config = dict(
    n_experts=256,
    moe_layers=[0, 1, 2, 3, 4, 5, 6, 7, 8, 9, 10],
    balance_bias=False,
    optimizer='soap_variant',
    learning_rate=0.00874,
    batch_tokens=131072,
    max_seq_len=512,
    train_tokens=737800000,
    max_steps=5629,
)
Below are experts of layer 8 (counted from 0) of a mixture-of-experts language model. Rows are named router (the router's row for the expert), up (a neuron's input weights, with its number) and show model dimensions 0-127. Each number is 500 + 40 x the weight over its row's rms, rounded and kept within 0 to 999. Numbers have three digits each.
After each expert's rows: "comes after" lists some tokens at least twice as common just before its tokens as in all text. This comes from a sample of Wikipedia text that the model never trained on. Tokens count by the router's weight.

# expert 200
router:464495418531597487597530478539502466555591471489534525553470552504494490497453447483518529546449514527572547597521481480498607475502516517501474487500547487488507428526521501401529497554422496450493496487493505502478450493418493488478533432467558505537547500464485457477473524544556496435564456591473507554515541517525513554486485567495483521433523520498477486496498476500492544501510
up0:453491501541451518543507515524542454597491570470487541494476484508488519505558499462419507525473502550482559495469396521466420560467481526438454636460488432468523462479541506568525465539486551472477546484520470546546548527487461503510458479402520471506501435472482560519523519559483548500504490467494535485503508496509487550518557472571538516437437502507473477520451506494430448465481
up1:551510517371458495532451550414542487454562521446444450502589521456504466457491504523521510548470489465551479517534564468429512507522455501484506484542530423484462537492497530551536454505460529509484480525540499473471521492453465463496507486461548510502487424568501571476503483538488434481561437484575569533562540521538518424530504539479561474487498550532507545527493451458470439479452
up2:448502450429480484475540505493520517534466483396460494426555451609532507553576475480446517531501446494511484475471519445523494514556520420573482446494498467483575474420458422451452524448515499529476427467571545454492511483494456468484498481523503457514484552532416497496509616543481502494445551484527497505544457510510535547515516517498448480556550501461508482508502482515542498537471
up3:539555515493537502369469448434513512461570479599512514499469506504533470525493536566535517546429520522528481503476488451459558580494525490491522480457450532471469475491498453476467548421445428442466510549556524460521510530492497510485446401502526533524538572530532486444566511558487489479470499525545496487421576487475515505452526553430438503509450519504459534509497489515466509531543
up4:529509457547458547469552505506478503529441504484496540517520543457532417468488526458511497476507498515503519550505498416491466434466515538442508501599468543532422547455478473503527504429438469536469518502499474418527487494499505529516466472476451396518454476428532498572494511435494515536532443426445588444520463509452551499491492572513569530486506462480531443564518530499464559441470
up5:550496514523437489480460478516526463527487569505490494502471462467508487445471494555474528458454379425511486507544448488497490438561471514486505492481485523427536490559551464562539518560461504504484541467476439499514492457499450543634531543578501566503505542540399472485453519485497483484455530452504533522500423424429480536544476548499502459534488512509482487450497559504553434511479
up6:491507508524499494467498493496547557574550520490489524527428535449456559528506491525474579439456513511524536466441440509487519429548486477503545559536542524579540506452499442535511534549500499513505522506526422464500484454408462536496485542479588490584520453460565459522508433483477508592491528483441455508469487413540429446432462497476500557480538470485519534506459536510446514551506
up7:485508484492508532531472480423505480494507489521550490482495514386497437509458455471557462544494472498483464497515528429550424415444505477520499559540482545529524471453467424538493423505508485548512482564454491467542538536522483463467489439458502498520483517510432481427588514460443548437521463559498504541480594443470519501448475491526495474479520569417429426478535509531479543524485
up8:454586521465541487534409493544459506499511492521464489491528519512550520580488465499514547523515507595491513452537521454504550404444560407498482500553496426511488504489453474483526565545570479490524558529528490542464506511530488502506449443543453425476452529495552440522551556507565532492575577548539438522529544472538509475455535433454474475483469524496469509531509560526461496499522
up9:436496528496551487437495470531490477503516571455533458561580504507484512567578489510505511545510516464506528436558521535502450499524478568536473503470444494460503535496487577497496545554507441494495529465414443523475559497469499523559435539512574456500498536543553484436502511520500511458411545525539530504555556515520487543500532498542526523504458477555394557525532595511510426453527
up10:531461403551523488514533487451474533495502454549486447443486490525557539517535465477531469517515438434500466511493464478471534505456498509557538541495511540519477448481465561495490512564505436507466550443451531535491523486525551492503496582457548504422483520571541526490458500512523492511520513487591463540549476527457487507601596553423523525484588505504603449477583513465492510517510
up11:502516430499540470583487484541520511447530452497467503504424525433500471485491511449466490524514532470463490519479480507551493477460405490519485447345564542552493477491484536569491446511396481499450414496458519476478441484515521554557502531441506496463523481496474494505496503474509501452559471495465479566511582442496546406509482522462531483515460481434492516482526566556478505557512
up12:460457444464519524498522598516495473497487463493506553468461515491493538462442526520533457465507516512527509495576599547499490452426594524524559463504492553530464518539469551409508476491533513532447508489481454496547490496468527478469525528436494554509419532522527504489549456551524508531557560465520511546505579553541593587518472467512506468470452508503566549527528531468487525595540
up13:461548483561469542501486493556539491566527472474484442515472418486493504466456566507502564458534448523490511482483444519555475502470501391488518503469500461564481469512488564472577490473456469556460495538483460518366474483537470545491546509484514511482474478522545454522540455558523534454492481537539503435472446533414492480492446514561507469467463522502433464559510574535590535503473
up14:453521500451483504499484469439452534465562544520530490526493507555499552520514466417454561543557518489482536510501542421605495540448432455538518572480481573494438477461499551547426493580468514481439494461549520523414505447474538508468581488576489536527450512446519510436485564427513543541482554513558481563552548509491505508491539494523517515491478473500525542505506543512460512482511
up15:546438452536510506579511465602507457513486485491553464571415485530533476489555471467450440535445415543565483560479518442493482509448513584514500434496500474566449485533486555404466479521554513487502516489504468536484495543480498509484591533466562492495500462508545498459538533515456524583524470491503529506543465559491517523594523595550508480554484500495474555505524525497508504516507
comes after: " ", "4", "3", "7", "8", "9"

# expert 221
router:503494492528500460538555460502431494606559432564502526517426517548422459506446464465519563564454549527577515547506490502487518480563610481589472496454544490467484477479472539486547504527516543479519490497503491510448413492433489474447518461474545499518564498539417481514424520526502535475503512518492556502533522575527487558477490523502451536434512472498488446485523493547434505542500
up0:539520511530472542517436523435537531497500460452459506571470521441425495503443592551471495552498481546470452542459491471483487481515485553477509448438439451526524491552508536445468516492508436580450531533518470563504493493500517490492508480469497494539513536513484563484482481373584474541492438533580451493489587494460490470477412498461482528459501499442495505529444442489496455513577
up1:467539526536451555467438518497538423434563554517493542483488527458490442494493520511489449511471550461466505582470470496475472465533542500536470454461514433512467564491554483523503548455452541494526500479487496484510418477483524451465487535512451539423499446506511500509499479477524439497504588452423468442514520553455414567480491488569498516544489560477506450457446524459525544423600
up2:484514553489523505526540495539503477547513377490566534435457464494550503536516452581484527487444440504489478503467449558481519506504538483497501506453579456453536435531544467450482504495541509458432517491518502589518454515505481447481558538559523579472402509469584511512591447545477457508535543515498491529461461520470499558537562438471470495504498491436444493500468503489559529509543
up3:482424432561488465523525471558541511549507468519528516439491521553487505504494520551505498463522530520471481520487518568518427492484508523529492556433519495409480444463497521517536426419473465544483512472516484488506534517481510494514583570435521487522542479571502420491549423470489460423488447503532488486584535591487420525479512552500568504496447487509528456528540531494539409470443
up4:498544503543469597479550468519475545494563453482550496548450443449569557496551506489486471505512480520476438509526509464566549505472500527528491526498485521469540581482488488459479484482499418529553482518492554508415537469452496499591422501523469523571504463515501457457514442501470530567504509484461503504521439482542478455502572502446511473577617505573514536495519560531546446464463
up5:580517448486456485498408547513500525480534536470525470500433539497499489544499466472468556474505489541488584471464565576535509466556446475483563510520462529453500493493414518443503533506522573457488493445460523507450464469439549565533499491505534499494458551484598485522463482529489505526415539423519505475432502421453461451490535499439465547543502523488517530506538480572426472523545
up6:432542490463541471452468493493492538464505510443519521490525520501494503544563536551529427454468445442487449505477425547466549501473560530587491463580453412493470433552448434483474552467476498402485532492515527516545515547557545472457494475589530518562449489493484493474468555470467498497525535470535548491468528447480420519443463495460489546511438538469437540539483519529530472513487
up7:473494520517534464525507505449426467487534580472515507488507508486451471585454498512616464488501474477444476517498483505498462482512567540488452503505519557463491557456451503522457423551498548559532524457498479529556534554434454513521464495575496458432446526466504523571475559528538451531398489522484448519533543440509451519504510529518445474444465467491481439467480492539402537496436
up8:526488477542577512555560449494497462499522504579485500478467498509512435564512532479511581495450451438411500389519484577520527451478492519452486518521508545480464445496522489511518485517503474575465485444497519472476511503454490456504556477517451390500516445460538508413513522494516536566485553480571558512525490500575516469491518524513455500611594505494446492460482471461509498476518
up9:577499469517539543442514427529439531526536561483545527624587482472542576454468467486507485516519483446449487467407503497478529458483480498444448517476542462471523533532477491554455508522596449477505575499501471499544492507557478497496486525532512455541463533499536464586535570510534487494499502426523474503483459548484489518505560495486461519509465492521530460530468552572533469404460
up10:510483472448516507485407482532549503433482509514517441410544505468571539470526496501451441454487533499505497452520521582535497509489528532484530502484469557464522555505496499478520485532455448467480494509592508530481529525539501514465487513623522525443470548402538492553513465428465390502459485423425524497473471487514529488427501495527514522546480494543491538556483586481432499461484
up11:502511483464523474464475490507474549533398515543509491421525545549452595473496521545529491556588516551445493489540574534500488538511428481502491484471521507479454463524505482519478448509572517545488543559449471533496470516485459481461471553471549507448508455501522461437576527485606503500435523482517600442449534462534505473453462473557510483436497480486531485435499485490489494605511
up12:519467532423543476543441495471544538528523459561454519454516462488481486507528470551420432486512468497468392549511547449514526494443498522485539432562545488518445466559539488537475502458465535438525515497433478532443490513448462446475469394511479549496439411495488535477519562481476572433533559491557518523507467439503471506527497463528482526493490539480523515440454520436479455543481
up13:520468550419529467495489513422522474544519408507504494599585505454527489568505557538409490463504535490569518467491540555453527466486507481454534470516515523489515510509460478519478519540480548507523520460554419439436525481550543544460547561556577492534451509474444523525512497476498429478462489492538520519477526457486484552522429431451498509506498535495470522420484507564499570487433
up14:462478508577514519401482550526534489471534510491533433548528498591513523477512494505444538480518521389467444539525472578543516511460442470507425493549473499524474510489484565500472498528526472563459561461499536516546500521499530568527489454565581491497440446519545542441507500504527545592394536523515440524453450478468540544460458514517527524441462474494504516508505486535512481520438
up15:555541464511504444544429432543544511475524489515490478559540449440498480484520504445507517467478480538528507520443474549511622461532529521577453394488567460508478560524517455466457489496494449443530445498548536468509501521439491540466476525541519429619510514418491529499478442547474428538492469507505532425512475507466425516530476500512486566454523504510464520523470450510512523477489
comes after: " |", " ==", "==", ")", " also==", "==="

# expert 37
router:468468495535524506580568426520433466485527447504504568520434523498486444485482480490511535493500591548521510518530489491439566469523546463556573440475518515436435494493515552436500524592519510507542483403542519506493504454529473515495536505519563452525558495490432464458422524532554530502555470483427594492543518495495560564479493492488468518491454498542491475432509479521464559497475
up4:580461512431469459499509473416556546481557500495481476446520543473506505536448556537537494516487509577543562536366552523478499468562448546501517539527505458459453463518586492542490428555488515416514455490492543481541492455537540491516546486539485529516496577522494489499418473515465434516469529430495504502555529527512532526520481524484496466528487574489536427438466459523496526541523
up5:485466514511517484512460524435513539507608470519432452528519456583525486544521439477474529447520495551558528523441452549468492493524471490417517480485471492550521479375552519525501459481498504467512510560471481495462501460520560477569488500412456553551499498503454521464493504543513497478493570474501495573438532513499505513592481390528529443478451513517479443533498526428467498441493
up6:556498480460496494511479453430529457536476558511512447475521440491440462493574523519491474541564536496516481506536486497491481500523513460465562560495559459534547510521520466551512494458455512436495526430531470549480475462472480453494459552544474466428520483472506535495455430524500462520535514543502464514484554504562417536439464531620554525460474501523629553574527497511541577477509
up7:479431491425542446457503510499524512514467512439485496446534542503453513503491487413494474417482425558499456470489541503486550500437492495429479513497498497464551470515416404486543531583483436564503564513511427513499576521509453556532461483565559528546511487508418480447503475474527578500474453511508449544489472439513485520557502522504542475484478499505435449474560460513507521432514
up8:467558504527486475468540434508586436519527482501471542497450493512456518580558513512501501462513421440542526502469520473526490486513499547504442396485516452530474549566567537562472448552557463512510476478566472584479488447512481471521476438470560487499534552485537526459431548433443453497526534445520490546521481492510429494476505447490479448507592447560489485502465521515491562500547
up9:462523490529485549451508440433456523552485528503468542511545482514519581516488494453418583455499483508541552489530496418543473525499491495491484486558517579487503536456521588482470514524554499548426491496577473511448577498540491468477623526489515487494478512522465479500512506541568540490507502520588457417430478497528481438519477499518504580559497494453508399451496484523511509505534
up10:588461472517455452448496473525486581433503468461465532485496449480565503515535493527522479574473455523493532525478510465449475479547476428455541449516519425474529500542454523502538538483493425452489436477480488520571556492534509450539500467496483443456491364543495583565518577489537482494535480455528584518456459494531538487546490473530455444469465535455454507496469551523484482468491
up11:504510552492494488498482505531517534538406492495483468488486436549530441437550521494462569475527400481521490455522468509492554427462547479539512503461431511529471582553506564468541500462522502493474485548522448504528468511526456487462456542529439467492436472461519549519534582461429492541486537568526529541462489563500484431484521501511522555541430580545458556567509518510450546494430
up12:528535508482528508485486471521566468511551505528529479558492483529537501476471523496485520512443521448495491488491442591481502581437535446513508461463534537516479451538481480484488555400487409510465510587453469517523535528487497528430488553432477420456558474458505423473530507472439445515507462479555487533578481474524505525465469493541544546519480552499428570550506527408585535494487
up13:487503505484480484507462547458516513469518576553476486497516519498533514451430511516514463489547454538497530568474556486487431503523526546463438540597489486505566434509512526473467518500490540574512510503441574479464563548492443529478489463535409586588535486602492502490455561469527469536528551511469481505403470531421492521545459460520513464496480555525507493431455543496456464482522
up14:451575568496521500538533482463469573524405492455613515502488497476543463457480483498476456384502541535471508444532435533415478511574526431521490508496518490551456472525507493511501478454492523489456513458524516443474504535510527484533540518503527526495500488497456420549566574527475450516560507470547521473479508439534517485501526521552399473498519529572516528521598455494458495525467
up15:470446496578510490520440447531523583547493493457481489447502450463542474507436573504515525408510539451481450504471516520510508561521488474541493511535465492489503490520488500475538463515496506534447548568517513523459494445496476539594471485520468489454443461438504458427482589511509459577483496498519430523570456412479496557497504533540575488551480478535549478510551492522387466554506
up16:492552494490514542535514479529500443489450469462541490464531484525484478529538537436513481461523442495471441509553443458503471529428449450565505436550463420428525477457487521541501470518553545478501449501452547528512543446483588545458536500481464492473461465541470473524428433496531479489526481446493496530480559438529465510466488553470530528512433566508547538546488649458524486527537
up17:520492507412467555487532496467523441549532563544471526532540562499542455485480408511522503432584512474446518421480505498602530464523489415494502529457515547543482420516522493517444526502506459508543475503517544526536514444525518468479477553488510517498513549459492490542536512542497532453540579476529494449526535480512522511427549541454587481466441545567570529477531505435463530465554
up18:550532550464542529482517528517450525561464504470578500565504495454460470493522465456487409474467541525548521489460486536496456454548521599500463575497528507441483572565501512524575543506528486473484480492540519472528503460514536485454420470470456465460466440523538516501552462513502496488433533549516447455529516505465558455485502497513504508610505415583500502454476421421535475508473
up19:516538480492543519530520539459459407517544454544502528371557466509513458493421524498484568520479531503493535511485566489444443536516519466512526522459481536494463468463519476531531476448482469415548522526523488423448507444575518538554496488522507565534542489474435426464493498522498463492440565534527475554514531486526538556411471461479497532539552544468552536424524537473484545477534
comes after: "\n", "-", " by", " Succeeded", " Y", "a"

# expert 201
router:499490490521498455574585473505491499602523500559519530519446486535424489481465449405499568501448548540554510537521473512451505459545590478562475514488541501482491485512442544498539471540482576501508489502476488505487429472494510466486514492481575477501548491514389506544457547575512574484505493477468534472522524580525515555473473568512467555453491494537474418441521462534484534533546
up0:469508503548513510453544476482516540507549557474441486526492559481397531451480502519475510491480545488473563571485551526509437558453470494527577513527498557482503518479460513522483525505528453487452456526536487490495487482551548458533436460533593577465419399430464494477547465469512468553500479459505423484532562423529523499493517408526524506499478549527506555546545491517513532414499
up1:471500541579541482575494563468481473497542519520459513453442503493504445433556467542531480507526500455513486589444490471503448515419510523494480499499501505484515442439526461596554474480525480486552447488530555461514532505476526488547485484462513524479465489570441496455533535500493464441463548537440473448462576476512437508520500530537469472433558460463479409525426533545589535443497
up2:452441488533504559456540503642511515447517525529509474575496520499554486549448540480424464430490494506546508487413415566463536476473544491456522486425493498543529488473507539482545432496459464484492507462497541478504556512526487454512537523505501515458468594470520540587533470441582508448566493543555475519479476457462530525506464513547552478459485509513469536454465541471536536499475
up3:522480481505521455542556443483464493427515490554543430508556491439463518479560566492486509438485435489544502425567528550518527522463518467496532559531499453482488511434405481573530530515550502472486496509526498492498462464522479553401474506523531487423481510565558535499489465498470499545516436511529561485423524533525468545492452516478458517476558494438537508518471488542430602550450
up4:536551456488469470538499481478501474456572494544524450495495491492480520498515505531495513384554464454534503467491508529520490455492472543468580462491526400520530498455445542472512542479491585489504477539421516559484429412502476471435543481483483439469432551480546554474497520514486552589426495496513509485457504462475461449462506479534426564479463536428526445435454538528462516474524
up5:520461516452491535491466491445460466515536577505481526413573488508580408478472532550482512493523550515515501551498549526602475477486495485608506513509517498508432510528493405456497492530532496522516510533452511447505512465535576508470499541573466502529510525531495419523493412581543388498504515492489516504537482486625486499486453494473487488478544541557530548489510503496547505514502
up6:453496489456527534452525479457543529449512545558515493512478504491513545433487492467427459510473544528553485530485518524550452426417420528523598491515497449550514517456491453452394571472491484471440520559524560498446498518456537526563546557466519470512496556463486548503451446527460487515514467548457477518506509499444476608473459464474471543537477579445480461508473489471467477476480
up7:509525439408506504535473455601456481502505482525497445484473498477514518486489528447511539576513527469486504561399531488545491561508465588535524529466494554473510495492478624513480462428447473542502494515490535486444525519523458492577442580555507473519507488496592489521462557478505460488542497536472516524503516513517488450485488451543423482513477539469540474404568476544512434477495
up8:505542500523505499497479541511512539518530399520546426415577483510513549560530507489554560520546492443494535577505534567523502492501495567496533489482445525398509466520524445517452443589444483525584524478450502544514514499450487513505522586581519517470538499509505516478511517567541463548438504491473522522454466553515442505533483528500477490466518486517579516429440466434558525522483
up9:527541518513464471458555469516458446483498593511549482544547518532471484524487495541548481533578429468449461594482544524474529485511448498554504557498573524490484497519522555599476405478499567489513580477542439437497490549478495487454520519506510489413482466493511452495510539571494545519483534488485562412500535523477510532498481499510485460454493455478562469457515448596537519547462
up10:550420576480494553498529532498532515558445432403548508469566527477501490476522496480542559540532484544494472481518523470451475447465494488514484526437493522502484481500523437443507541442530484555486400551439500439516520566442451427456486492520473522573526486532462479460544518532475565529540470575534485527524519425576452473446486502528520497541514488611513544497483479486510532529512
up11:532493495512513455503457515519495515451553489541524500510538547442510443476487519422440478497469523534426506512473531486511605542582509524510457529498497562491534536475574462520487449476561555515497570467465484496448524484471461575514471481470429556495554477455507527480469407538443530500470565453495492515509472502471472413585444534515414486456517610552510535510492549524520533498503
up12:436446459478485467466517557541428528540461522494515506456544467505483526447517441525532472474487482437561580527522492534466514548592467550541525535478521537504495530463453531548446540494479554533483549442505428580528441557490494549475505516440518421446548495499489495546476529467502518534501458427593429494505557498487482543480517500468438521537438488508438475493498446440533500456570
up13:471460476531579550430589580477485500543540482441435497568448412536450460572496481472501584522468500512546512569491496461453539510529528489555459518572492494497463531490458502534525484533511556506542547469516501505504501493569511551465521521500548505479483433532468534479458518538499535555534533568535435478574468487491483538509491482570557541447484489463489528495488462416512561501581
up14:492468520524512457537523510556515568481555529526537523521567496505505530537419518523493486515540472587445461584436532574479606487493550506504482499469494511519469510511447543496536463560510444525464538534536509561493538478512506500450479517444424433466518506551514460486522487515540540510477443451558486445479542435542431530508501546482548495418579540579464503481465511481572455559515
up15:504520470520500449423540537504482554545503522499593531483506500540492535525450485395528500564534568537508511441541500518516483470484420544548480499522511522502427464438550450471577493558505507520472463479497613456537485470568492483544493470537537532506483522504487461543535536568538580485480513436490479436517513479501470509442501460429546533516555537484456479436554558445446463477481
comes after: ")", " |", ";", "°E", " information", "°W"

# expert 171
router:440525524569577460589571495549439501528574442500505542531504508525498458519474471511579587544456548534589507503578519494540501458516560493550498493443501445504423435479501523500491508543447499491550518435477558525514422491465430471476527464474591499484535461527452492464492502527545501462541470518466493523543548550436497474493485525507448541468499531523445460471484458514496561492516
up0:498472501471548504495532578500444488536473509487523519528437428437445453531497489514463476510474548472476480555527521464505487508513489526471533418506427511486512528480490470552472567533506544536560465525588516473462542498544506462495491549551462497552499458474472509545470528469434478513537502410504460461402481530440470466439515514548545527497442433539541426481492429511535568381466
up1:468441521500555422476490490523479490471523491497460533457574529510459464558551523546504492479481525542454482499485532514542466508457480485482445522510495425500443513492462496467460424465446504450391484517490458479463494506463461458535521533602477491421507502535481484528494504457546520554460441488536532472464472550434400573463457479512460529397520563443437457523512553470462493529548
up2:544495561561471532453531479538613508487509438457447476472499516531562485468568449559534558557472495497448446541481537471539524455548547508520412518460487528468531521425473548513534410544501506567540520507546447457565540492482479530449456508498472504511580548514463513549501521525465491511531411443502478449548431451512514490494513529470468500540463497495513444533544471545515573515509
up3:469438472465488521503505500507513523510562592523557483522557563493493445512449541492440498477496450531481419440460512522537508431449531491478555515552514480549463506549496497509509571504603495485453467473512548487460559495527480494467553538530549497523442441510536538500464456506475540492417493527538523554421484546438515598507497469479506421538617496518484489486466456442466461519507
up4:503481507500488501531431550505501515540460507528526457506503476449587466493389528469532556461475500509469446573500468511453450415592548604484464524561498439497538459449470499554527505501511462554551465538505515565482539518444503543545488445447463470510451492500519499437452548511492543487469487483547502555485485498522478428501522551515540488580481413473554478458519499534482549573506
up5:461500494572473523496472459470428536431506560524474445501472483495434553508497538514584536615490561599495528532508522473501538510477521489480479503512559582504536539476526454502500512509514435524456466572447465561481524445472483441519542520416501513464576455464586479500544488501509490541519546452447516483519548479535482489598469503468492441545519533423527532520496509492539468492455
up6:453532495468546465597491424526468492453470502481497483491553524453485519536555539466502563508399498537462465506491547517453491463531509495516520512466490446468472529477518486496493514591428550503540479506504507532489518532502495488479495484590464554552500415494489522536458513577518519481465456547566535445466515564485432511479436457500484527528556561507483499543446511399408414485443
up7:468474486494521497487559496611483537526493545453482567523479499436480549488536435424498511546504489461520549505422422494528460503460522490541410463513437473514495517533532473596460427465470515551563549468462484519509501479540494545499457551477552439551536495482509537523484482453455439494562485490544609519503486480427474455504511436491493489481529486537460492453458470440431456518527
up8:536476536495502576513521461536523457454490514475516534485507489541510516565523460469518543469479505482514465425541457479500539477564547505503481532479517468544520439523483458450529521499521485470452412459488346510560453476617476526493488426517487524567512551509482485418507504588513521493449506493584557492510535511479469450533525503511484469465531575557576475553498502516434534515526
up9:530564603423570445480537475462477467496543521523501519504551523485507498499509500469485442553466527492497510493557437500615488509531507477563601534570451574495547526556437514558522495519438514452579528594547518488487571483543526508503526531515494465452475439499480468448459535477496458496540564495527547528458479473459507496517547443488481514502538610503524492496471521490504500488518
up10:581541413494505540516532479561460481485547462466424578499510484540502454486534547459472453455499525461435424472547526504531508475467513553489500421459474495463515545478521482509489475530536526503506453566529440508456553536411511533451490530475559481549437479519597482488468463470479507516516476536530508522504441455509531457474460504539545520529463462560581563516495572508443413494457
up11:481502554535517519504491559541524454487458455497481560536506518517515521509494557497467532555491556546474584390562552529454465464519469518472428506467482480428530450471507522511547467463505439443557468535471612389519511484478503502477452524481446475526476506499399466535499539488628528517493478474560466498547495474501467531491528501492440537528511516499496574522513448542531546495512
up12:547530452522515527492518521469499480528532417499482496434588475504501487440502424549488478544522514548476567476483507424526511433464461510471542476508451518561504518416547493452523498607485479485536497457470468456475587482508539495511451491509544417510477508430539490533514533464487558481543494470377497461505481458535464397504534564516507522482489495531513532531483490400468535466514
up13:459513467424453475601466455518489559569465501527525562535496443525452461469517528453483531449557420528490475512505463560476482554512518493496454535479531536452467519505490542474563555482542583579522483549476443489489526495499526452497505551474469509510468479456521440548568536592468521516535537506546544503466515520498526428486474526473445487452487482473451414471436540465511587453496
up14:516573499422541521546444474448464456462528566482526493484542501465493491444470512418517448530401508435490484485548502520440490463473563516503482448460520539591442501499533436475542531447522528543564477502527461451527514470494475547566558557546503492508497552545489465477462475552503491487468575504590572504446458569504513570504498497504481520472539546534590457511512469503486474497459
up15:533521511476464506421525494412427449573459448511496433517527542568536513501495508468516517485575499508498534569526507543496485529562532455456562534498509521584447468491502470575428488463538443465485533555484473472509475518470578479506480500505482522477519465469513485478482467495495451495473515481525507475457582545464477398526521545457558504584492521519584454415504502454508482492599
comes after: "°", "′", " |", "°N", "″N", " /"

# expert 175
router:438478488551539446583550510562457534512534448477506505529480547565488488482493464507589590547514581553588490548519465433471499457527537491552468460448495481492416453511455506453444484537447502483507517415504521537507470504440410464476523465494532521548578472499479442451513523502529521496552466537476491517556532542469532509494498506521476521476492511483398472512512441519440541508540
up0:463510498502583510527445433475452551473550523442533465487497396495537494434545548470547458498515546537511468511519536578467564415491506474539528500496510514473534446567444457492505546514539445554475472482506490552443420494548514477470510454523509527575459512508518535516513473490581451465528499503509511510554548486493439431481464565485512485508552564528463487564571509465531537423448
up1:551495559506478512518535485510542451500514471515496487511530537522509442551576438518527483538473533564479548580488448565585417470491561544469507501526499518549477464495546517564540477509453537439457472511492450463533479473535424487465492539554447455482573509527566477533481502495456473519424473477454535468538521485520538452425558571495527463528430555430541488484544462505554541498566
up2:481535504511574505521506462490533442512530524438476500444431540548472562501571454479513499487500545473508523543512445469509541502491592495540453512497494564476532429495469503528538558563471434539477525498598556499548530544417520519553431482528508443463513510491484526532476557483505392495518540570528563562440490483477548552496473467515497554430486471532526426495486524501458548510556
up3:493554525497463465531549559536554518548510427520531509551458520498455567489471511537440534561528464532568505432465465515502496501545478516485497377517488438475446528525475516466499502512495506532493571460515473484501528501558526408502560534499543452453521504514548502499499542548577448489502526527519471485363456544438516547511542482478464481478509478526436528508444491449486414548436
up4:556520589535526522550507499546512570458452458504568520498475500459550499513520514482455482540448461426447509549530526414470504503430468508496466528522487526446493523465465444535484512496515520528486533508496575498444522506421487509379557494501507459471510522516480482391443519456510457498574515480478501471490461465502542469515514487523417554536565536500495488537440415516504519592442
up5:499537497491562533482509497505514517483469518478568472498464450563498447542405460424524530545506469454515517471511452544420390445491497492467476477517484504536428525447555505425439483489487579474559516467536459541432482470522520528475511537471393474497534571510453574455530530507439487455482507562534498485495491508508496584492416550532526511548521501532490502537477535440499528453467
up6:476478441481457470507435535579503517494480529482508517457527459520490488456529543475452439499488432481517545449427483469476465459494457457434490516478492411496513480483493470534479523511469528420452549549565517462442465524506461437447397452467492533523482503530427511462566484548546523572588488478489509519514474500597509514512515548589449524499468525448485522505502464540530503399515
up7:493535503522477507524453552524484568548477523469499559492490464570435486504487486481593436518476479550542511453543475544567444523557584492500529402463546413519457456495564492559484582520600464531496500512472539497474489475460531449561475492511491493465504500515470459538528515509536478512423533495566578504464509525465494497477540538557519517511488445470460510522474406559472472487560
up8:473450501500491504522527506477463442466417557497519535490513489449496510486454566529479455508559478503494550424515454510500527565445511405506493479609504476582450430501469419527431507481519531506539450446547448508520531592530510483449525502507486487563572493521515498452490466497468561497480562430482530556498555536526460558496433466464484468534502529445513486490582540534462494543518
up9:470489540439550559502508478473526514493533501542537492447543489487478455529391481505499558439485537462428442461501552499478467487493485529454439414567511541468535508521476477465497475516512501560513508501510485570481515489435479521525470451495506559501483457527510521479545379525470566464459484531572562437456589444515446493497467509451577474459442431467492537451554514490490459459512
up10:519552506543490498492544505508469587577474508521462446457435455565482485490443500529531493502506535520494530531522531425475443539489463432406522491486567446507572519471467515577537531472521439473483494502448539428509452532527493473526442556515514582401531470518491532515551493460497459501485458525430468491423469522523506480417541449462557497516465522546488484484537501497486516600537
up11:548469413454520533412558546544436546530519485527435455452482476470459536471485447479508541516457464544529472474451493490572504493531503509447484582550491468496475493505518492434451440487553487482461467590509538497532543505514515558473490455438501461527559543540518440533558482509517512497508434579501503577412540438487502512513503512457546469456553445521502527511503572577480474545496
up12:447513482540534487541514534503472522471485514525487479576549478491533489592475518502486445535512491423463465506445450464419515537495500508544577488449478424436524497557487458490505479543618497463481534458509478566490536483566534464494456510447543522480397478453502494510492430465416476467506516447515480483499470527410494552499470498487445498400532497503471452493471543527543426467519
up13:574509472553525463482569579551458454576442458453442530544438524448535560503446510479533460510517566478471558464563532485517523496435530532452442508518413476527499507533470501467485537575440435533494474548419441461515530490477490506501462521458484456468469486454531548548476483503542426501488396461462523507466437489522487435500509524533512508519480505505492496504548524497552420514538
up14:566542470447494508544545390547472460502483507471517578520489541513590544520549535487525534480513434483515469476545532503512495521509503576510496462451522493499550524462417523466453478477457510565419488517525479535544488434503525529503542434556463501558515501478489427517459573476543517480424572521474509482504556486504478446528521553476511525532491423452541552449480514465545459403530
up15:501361448491488524466495577502536456497501530472496482538492546495488453499541534481547494520453544529498496563435438500533519468466469470483525443537469475518487594501503461544468513541478464471435558472440526474482455528495508475577430525515474475543459534489523548532479481535442473547529348479528484470511409530481480519568512510512475541471509482517514599479506525478471469533453
comes after: " |", " −", ".8", " +", " $", ".7"